python train.py --num_hidden_layers=14 --hidden_size=160 --n_experts=64 --experts_per_token=2 --d_expert=80 --d_shared_expert=0 --hidden_act="swiglu" --moe_layers=[0, 1, 2, 3, 4, 5, 6, 7, 8, 9, 10, 11, 12, 13] --router_score="sigmoid" --normalize_top_k=true --routed_scale=1.41 --balance_loss=0.0176 --balance_bias=false --router_bias=true --init_std_router=0.0258 --lr_router=0.00107 --vocab_size=5150 --norm="rmsnorm" --norm_eps=1e-05 --tie_word_embeddings=false --optimizer="soap_variant" --learning_rate=0.00593 --beta1=0.95 --beta2=0.95 --max_grad_norm=1.0 --batch_tokens=[32768, 65536] --max_seq_len=512 --train_tokens=293300000 --max_steps=6468 --dataset="wikipedia_en"
Below are experts of layer 8 (counted from 0) of a mixture-of-experts language model. Rows are named router (the router's row for the expert) and show model dimensions 80-159. Each number is 500 + 40 x the weight over its row's rms, rounded and kept within 0 to 999. Numbers have three digits each.
After each expert's rows: "gets" lists some tokens that make up at least twice as much of what it gets as of all text; "mostly gets" lists some tokens that are sent to it at least half of the time. This comes from a sample of Wikipedia text that the model never trained on. Tokens count by the router's weight.

# expert 42
router:468428513488520561499550454506497441491504524556466469463512489476496536543482518447527447490439502495567533547500532475448567504561437537400524537521541469453647507475451498539547539512566542457513585456516490504562495575482479461490420526
gets: " F", " K", " T", " B", " S", " L"
mostly gets: " F", " K", " N", " T", " W", "Sh"

# expert 29
router:473506551541434571534508487488479457420452539552474537501559419547532481512487494473463455532452529407552534522546502522442537500526505536405538489538527512414530527535443531528445519537517544425540596619455516510467487507533488506468504513
gets: "ation", "s", "ations", " season", " years", " time"
mostly gets: " years", " history", " information", " career", " season", " role"

# expert 55
router:510518502481551601545500482528442494528497582550475424519526458451455511518438517494501437484515554527482545533504503463505533462528468567457529561570542482462599496500411462588527524472540536465535500493487472547526512564438461498438422527
gets: " w", " h", " t", "l", " st", " b"
mostly gets: " sh", " w", " st", " h", " sl", " sk"

# expert 53
router:478414518599477550548446500543492481439546542531520499548586493419445549536477479468544489485464487543485496524525532469455535495484467558526632509538500458497546509508465460471498524502488528446472639537548542534452498491440525533513493533
gets: "0", "5", "6", "4", "8", "3"
mostly gets: " million", " century", "–present", " ago", "illion", "°E"

# expert 24
router:480533572534514535547506465508456544512477500420484494534577488491417530568465496508525529506473488475522503555542560564416576476568437515487537558539504433451521534517458502531494548480525506479482467589523518519527514510582423498492491517
gets: " |", ";", ",", ":", "',", "),"
mostly gets: "',", " |", ";"

# expert 12
router:496494481463565519510513535558467462453483512481506454544537508532524543526475476495597495452460516463547542464532508593530481493549451542440495508513627459479533531506475498539543574541542481434486482508466501499535546529463454469477525435
gets: " of", " for", " from", " in", " to", " on"
mostly gets: " of", " during", " among", " from", " During", " Of"

# expert 32
router:513468501505537570546533433539465487480576546540479499489538493487531544517526537477539481534460469462507494515545538515422499471575470566515473557549450535476522539531442452519519522588553542478512547495469450535561538523476466467550493536
gets: "ot", "0", " No", "it", "t", " ra"
mostly gets: "ot", " ent", " bus", " mot", "ocrat", " Congress"

# expert 38
router:518442489538485548575452492535513500530539479497445503458551458507498502584467617508528409442509482468547508559523567498439489488518500493393445573495510483491550526496471497532519487544508463506446526528513473538576518597438525525494487504
gets: " (", " \"", "–", "-", "/", "'"
mostly gets: " (", " \"", "(", "/", "^{", " '"

# expert 36
router:536500536577505552596549410511477457514490526534478525495512495430519516549538504507505461532458526461491514496463554495529539508552516568429472497557488556457526573531476401500509552516559510527491510544475535531514443543481524459492469521
gets: ",", " May", " January", " October", " September", " August"
mostly gets: " May", " September", " January", " November", " March", " October"

# expert 1
router:512463463540509479517477491546517507419508529489481530480558532471492487571481492477551473416497501551519529577550573505495512484574445505422477626574495498507475528505442468514448585567486518495513493545438485518506509540527502507515489540
gets: " the", " The", "'s", " his", "The", " its"
mostly gets: " the", " his", "The", " its", " The", " their"

# expert 37
router:547445564529501547499518545503450520493468516531470454465562478410523604556465480475570458485428478536511482528516508539432533490557503535489545533540514491459500516519496495541494546531561533452485555513515452467494515559524475485458560506
gets: " first", " two", " one", " all", " other", " three"
mostly gets: " two", " other", " one", " all", " three", " more"

# expert 56
router:504433571496512546485540509595488527511512555566480501456520475516484496540486451530529501485454458497544478524523558458479498473547479488484516542543551524417507521479442445521538581499525474411460506504556491560483524504483516529437509505
gets: "C", "D", "A", "S", "P", "E"
mostly gets: " USA", " US", "BC", "SA", " JPL", "RA"

# expert 2
router:517583577548498537536550518584489456499547515478454473482514480478423608549496524519579498495465486399483544470481518504483549499524505498451563543545495524495566470482535490565507559532560511498503522553498484500500542653468496520507475542
gets: " a", " to", " an", " A", "A", " =\n\n"
mostly gets: " a", " an", " would", " may", " will", " could"

# expert 48
router:545474466516473555513574485491465474406554549480437498448495459527528514542462535545528461469463552481482597508534534452467514493554480606372478546572567456537532531544472500515513523574546558512503543521475463523519495522532434507413498540
gets: "1", "2", " gradu", "Th", " daughter", " bur"
mostly gets: " gradu", "1", " shown", "2"

# expert 46
router:466489530577469564503441452555493512456553493528423478522521462486543490561540592499487497430444500558547542528506502542515567483583447486485492509513565538459521517477470460522585482512515507404504585615454525508507478501501479493478503605
gets: "\n", " |\n", ".\n\n", "\n\n", ")\n", "==\n"
mostly gets: ".\n\n", " |\n", "\n", ")\n", "\n\n", ".\n"

# expert 45
router:460495504494499557486517475504517516466529519490521524522560493524479587537545425465535438474498479556479555492479566452502505517515466582478508578551581526450529531542464504527427485527598538498445466625451501550517471546493477528490501454
gets: "ed", "ing", "ated", "ted", " used", "cted"
mostly gets: " used", " won", " made", " played", " released", " called"

# expert 62
router:460506514552473544549502459528455514499571547549491511463575492470491578558546454453572467535485444491508503527533545503487502457524483534473541492486458479479546531450401450542470504563567486455514534543499500489469553526510511501487499545
gets: "ic", "us", "ia", "ian", "a", "ical"
mostly gets: "idae", "ological", " Christian", " political", "Scientific", "rial"

# expert 5
router:428512533571513543507473484536494525469542573512455544536573507499588520541512455532506496546446554574491575512497530454491499469622529470497543520497501464501590522438504460546454464582505558466490539555514483534469516540595469449522535460
gets: "y", "e", "a", "or", "ie", "ra"
mostly gets: " reve", "ye", " Elizabeth", "dy", "my", " Henry"

# expert 21
router:501475541539514522497586489586493550486452508434501456474531410432485539535567517513537465506516530508530520502529506431458578482627484585406474541520525441522544513476422426470493483540546486469468468522505487518492482517514509472480488511
gets: " and", " or", " but", " &", " to", " while"
mostly gets: " and", " or", " but", " while", " &", " until"

# expert 35
router:489541576531551561550512437458534523509437575476466488452519462453420495509575520463497485487508487502542562453475555495438477487504440538460513592572558482485567529464440454529497525492534538495420527539475480585529504551493465457501503542
gets: "h", "b", "th", "ah", "ab", "j"
mostly gets: "h", "ih", " Gh", " Abd", " Kh", " Mah"

# expert 11
router:447464481534492564479570481486479552479498522555452491428566417474483509527471510551503440506472452475479510518611626463477567503513570519462511544567518500473573515490469544572537522521536534499505518532538521492521490591557514448486421483
gets: " –", " -", "0", "5", "4", "2"
mostly gets: " +", " −", "′", " –", " =", " rat"

# expert 15
router:484488525505492562535556507503456503469482580559475490483575470545473547551521537458518479510465505448488502517588509525484519472528447522440555526520525529443512534519548459600495535481580534425485510490418472530545528542502493511531467519
gets: " P", "el", ",", " L", " p", "ard"
mostly gets: " writer", "el", " P", " editor", " Jean", " journal"

# expert 47
router:475534527562452518577485512554456534483488508447473482510497482531484553598492538507514540502501457498488581532498551541387507519525478514463562500518599469461590573484494539482499523523530508491519465622520485522491455521506409535527500589
gets: ",", ")", "\"", "),", ";", "\","
mostly gets: "),", "\",", ")", ",\"", ".)", "\";"

# expert 41
router:523442492511528560494514485502474480528550511558494465512461423488461527509487543477548458527390497422499521532556509513454524498523504534501504555564457506449528540450420443601530529515516557472470509523436460504499544489482456534414499418
gets: "==", "===", "|", "=", " \"", " American"
mostly gets: "==", "===", " National", " World", " British", " American"

# expert 34
router:460471521573441564511538510540466511525503533503488499543583446495475509547535494517550449556465484449529538474538548484454493453526485524479531516555487461477535543484414468531509532517567507438514514559423520546551558568477501495487473544
gets: "%", "}", ";", ")", "a", " RAF"
mostly gets: "%", " Regiment", "}", " RAF", " Corporation", " Stadium"

# expert 51
router:472511521482520561574558452570482464506459549567466409578520453454504513568596590532545469526501533467513554519500568489484561434518499532461502504498461536506508506541471440554492546510579517506477572511407470566504471549484472451474491438
gets: "p", "ap", "m", "op", "um", "av"
mostly gets: "p", "ap", "erm", " Comp", "ump", "omp"

# expert 17
router:438443489631484518517478539533441554434531534476455524540549514449466538532484466510584503471473525505489522573495541442561480489532444541489480470584498490484589563482441492538493534514551568443512529513522488495501483557526484468459505581
gets: "i", "o", "z", "er", "ov", "a"
mostly gets: "burg", "ski", "ić", "stein", " Johnson", "berg"

# expert 0
router:531463516522504555515491528497492526473512568507524532545541473511518554538549614500512475440412500509527555464485534455389464427567490558505522535541491416442582504464454549536518552537557476490512526550425527535468485544513541541493455505
gets: "ar", "it", "ur", "ul", "ir", "or"
mostly gets: " Par", " par", "ul", "ar", " star", " cur"

# expert 18
router:480470532551493549485559432550524524495445542559450527416538466445487530547475557539514499507474459452489567497505548476451458510581534522451530562566479538503551520471454515555514507508562505468562642513448500493522464543521489479549481516
gets: " he", " I", " He", " it", " U", "I"
mostly gets: " I", " he", " He", " It", " she", " U"

# expert 60
router:557458540541487551523562528499494479453502535493500500541547457479493536514450536385489544507491502486481520555459559468467506453514521526450537537534464509526565509484466478568508468564587485503503500539518469504512512601481468457413422559
gets: "in", "n", "er", "m", "on", "et"
mostly gets: "″W", " Athlet", "onom", "in", "rem", " crit"

# expert 52
router:434443516539465543525538544501494456510598542526458457533551483462442480567495493486518487506481488533493499447495506444476551473497498524452469518545529525488503557522478472553489578521557523360491489514498513546524477525508506464537530530
gets: " ", " new", "ous", "ic", " former", " high"
mostly gets: " new", " main", " former", " high", " long", " short"

# expert 25
router:505451504537487543537589527555558478450523547505437490537544503465468588537531560455540502507477532533555498492566522492448536476538496510504520551531494498420530502434404501519579538531526526480551513539527487459601528520462483478459463522
gets: " that", " which", " who", " this", " it", " It"
mostly gets: " that", " which", " who", " this", " when", " where"

# expert 59
router:472521536526538512607490508540454471486529587504548439542520445443438554599475424502590524460480539536517531484601524472543529442520485542475513570495523470487554484487422507500522504565569509495489593558495465484495482511477472515550482550
gets: "an", "k", "o", "ak", "en", "-"
mostly gets: " Ak", " Han", "uan", " Tan", "ann", " Jon"

# expert 30
router:445540551502522551495528456510491537388573518578486558502475463463490508532402510477552451462479492491488526519480551486478459528579511521470497526569554431530519504462469470474490514485557487430448532518565443516579485564518510521474448496
gets: ":", "i", " N", " States", "N", "ia"
mostly gets: " States", " Japan", " China", " Italy", " India", " Russia"

# expert 9
router:471493547532458565493496481599452436451495518526502488497562492491510547559497509507545485540417472558527545532497514456446491522538425554439540505546606509484598578436455454558502515520567540494524592477496552481538512568475505511481495557
gets: " R", " D", " H", " B", " G", " M"
mostly gets: " R", " D", " H", " G", " B", " K"

# expert 14
router:448465541549500537558440529498476497539494557465485509457576491506489509536559448449473483467480495499535517503525496541482508519552490519500510504521505488435510590506443496529463626610576586441479522473502541542520556553497444537450478525
gets: "ing", "ent", "th", "ist", "ary", "er"
mostly gets: "emporary", "islative", "itive", "ator", "-time", "istic"

# expert 31
router:470467525555466568472474491455452460464508520508455439450535445534469528579551560495595525404404518426480497533541504497444507558518447530507480519542512454459540488470486535528504555526489558470511556521456511522570530556568501476486487561
gets: "g", "ig", "ag", "og", "r", "ip"
mostly gets: "ig", "og", "g", "ag", "olog", " mov"

# expert 8
router:444518470511457547538507506531495496525457524563560494497565465490534506576549524484518521508528484511479491608511543516516526471532480504455468553506541488487520504484469437552468489532546541460482509553532536568544460547525455480464507530
gets: ".", ".\n\n", ".\n", ").", "\".", ".\""
mostly gets: ".\n", ".\n\n", ").", ".", " .", "\"."

# expert 3
router:521539535556474543478483552582482527428496550508525524412562474414405554493487517503585455457505437547488567529530546508541546502547491556441528577510496548493480529480421545530451488518527519548543528599463493545523477510497462561462502542
gets: " was", " is", " as", " were", " are", " be"
mostly gets: " was", " is", " were", " has", " are", " had"

# expert 28
router:519500556512543533528506520518472541418551537458461433503516494457444529568495445501481493451490463522483576504557555543538562492546453544484539555547527443484542512459438502518504536536520512491491496598541502544489503477562436527424487540
gets: " |", "-", "|", ";", " -", "="
mostly gets: "|", "-", " •"

# expert 44
router:463514545543518532513523535574497540496509535467494554452582491454493545550480463493512508451492596498538547551580564539503587497472440547510446524540529485537501541516512512506581535519497512541525572591526504549548473484528449462481454511
gets: " in", " by", " on", " with", " for", " at"
mostly gets: " with", " after", " during", " under", "In", " on"

# expert 43
router:474455489462498586507536498506461492455528470523497501462509401511457520486499547518486500505472560508514490469548521465467612403487559533499577535574522473532624551464466470548516518519478534519484501571493499476519543602547492421488518495
gets: "u", "0", "f", "qu", "ro", "ew"
mostly gets: "for", " equ", " activ", " particip", " tra", " cre"

# expert 6
router:531521522533470521485475484559524477444469549547444434495568483510530565508469445532477434471469474500560595554568507533431461408486459542487485567515515527448581491509519487509419503500530516491496524567513491545548499529537434511488514501
gets: "s", "es", "ers", "ts", "ies", "ors"
mostly gets: "ers", "ks", "ars", "ors", "its", "ts"

# expert 7
router:531502575541481586501529543526469476521502529501496458502511508473547521557455557419490496517456495498559470489612587453529511510517466547475500534531523472464563517514484456462453599531477522483443519503489468530549482603529438488471511529
gets: "c", " C", " c", "C", " St", " sc"
mostly gets: " c", " sc", "c", "-c", "sc", " dec"

# expert 63
router:458441501561507581522479522546476539490554544465483548539548432530515506545484420515530468533432467478557536518514550541454460455539505521518487502564472492481525581470472447518537523552590578422517509624450489483563499526501507510424478501
gets: "ing", "a", "on", "er", "i", "son"
mostly gets: "ington", " Angeles", "ford", "heim", "bury", "mouth"

# expert 49
router:523496540550493582479540496547501534523488557548553509463510477453487586514474551461533498542461530569538533534545537514466551465496497534462497549498492460494571505511464496596542527524561527510466520452541502549544543555545430517495526479
gets: " s", " m", " S", " p", " d", " f"
mostly gets: " s", " n", " res", " d", " al", " p"

# expert 26
router:548507545538441550466564507476491532453490533581437548534505454530437557532516574459527471559543489476571476547529594540512505475552480548529517481501509518507537474517454503561500557545510540456466539568534455477470494524542478483437483486
gets: "le", "–", "x", "re", "9", "ron"
mostly gets: " gre", "rom", "hemat", "ron", " dise", " tre"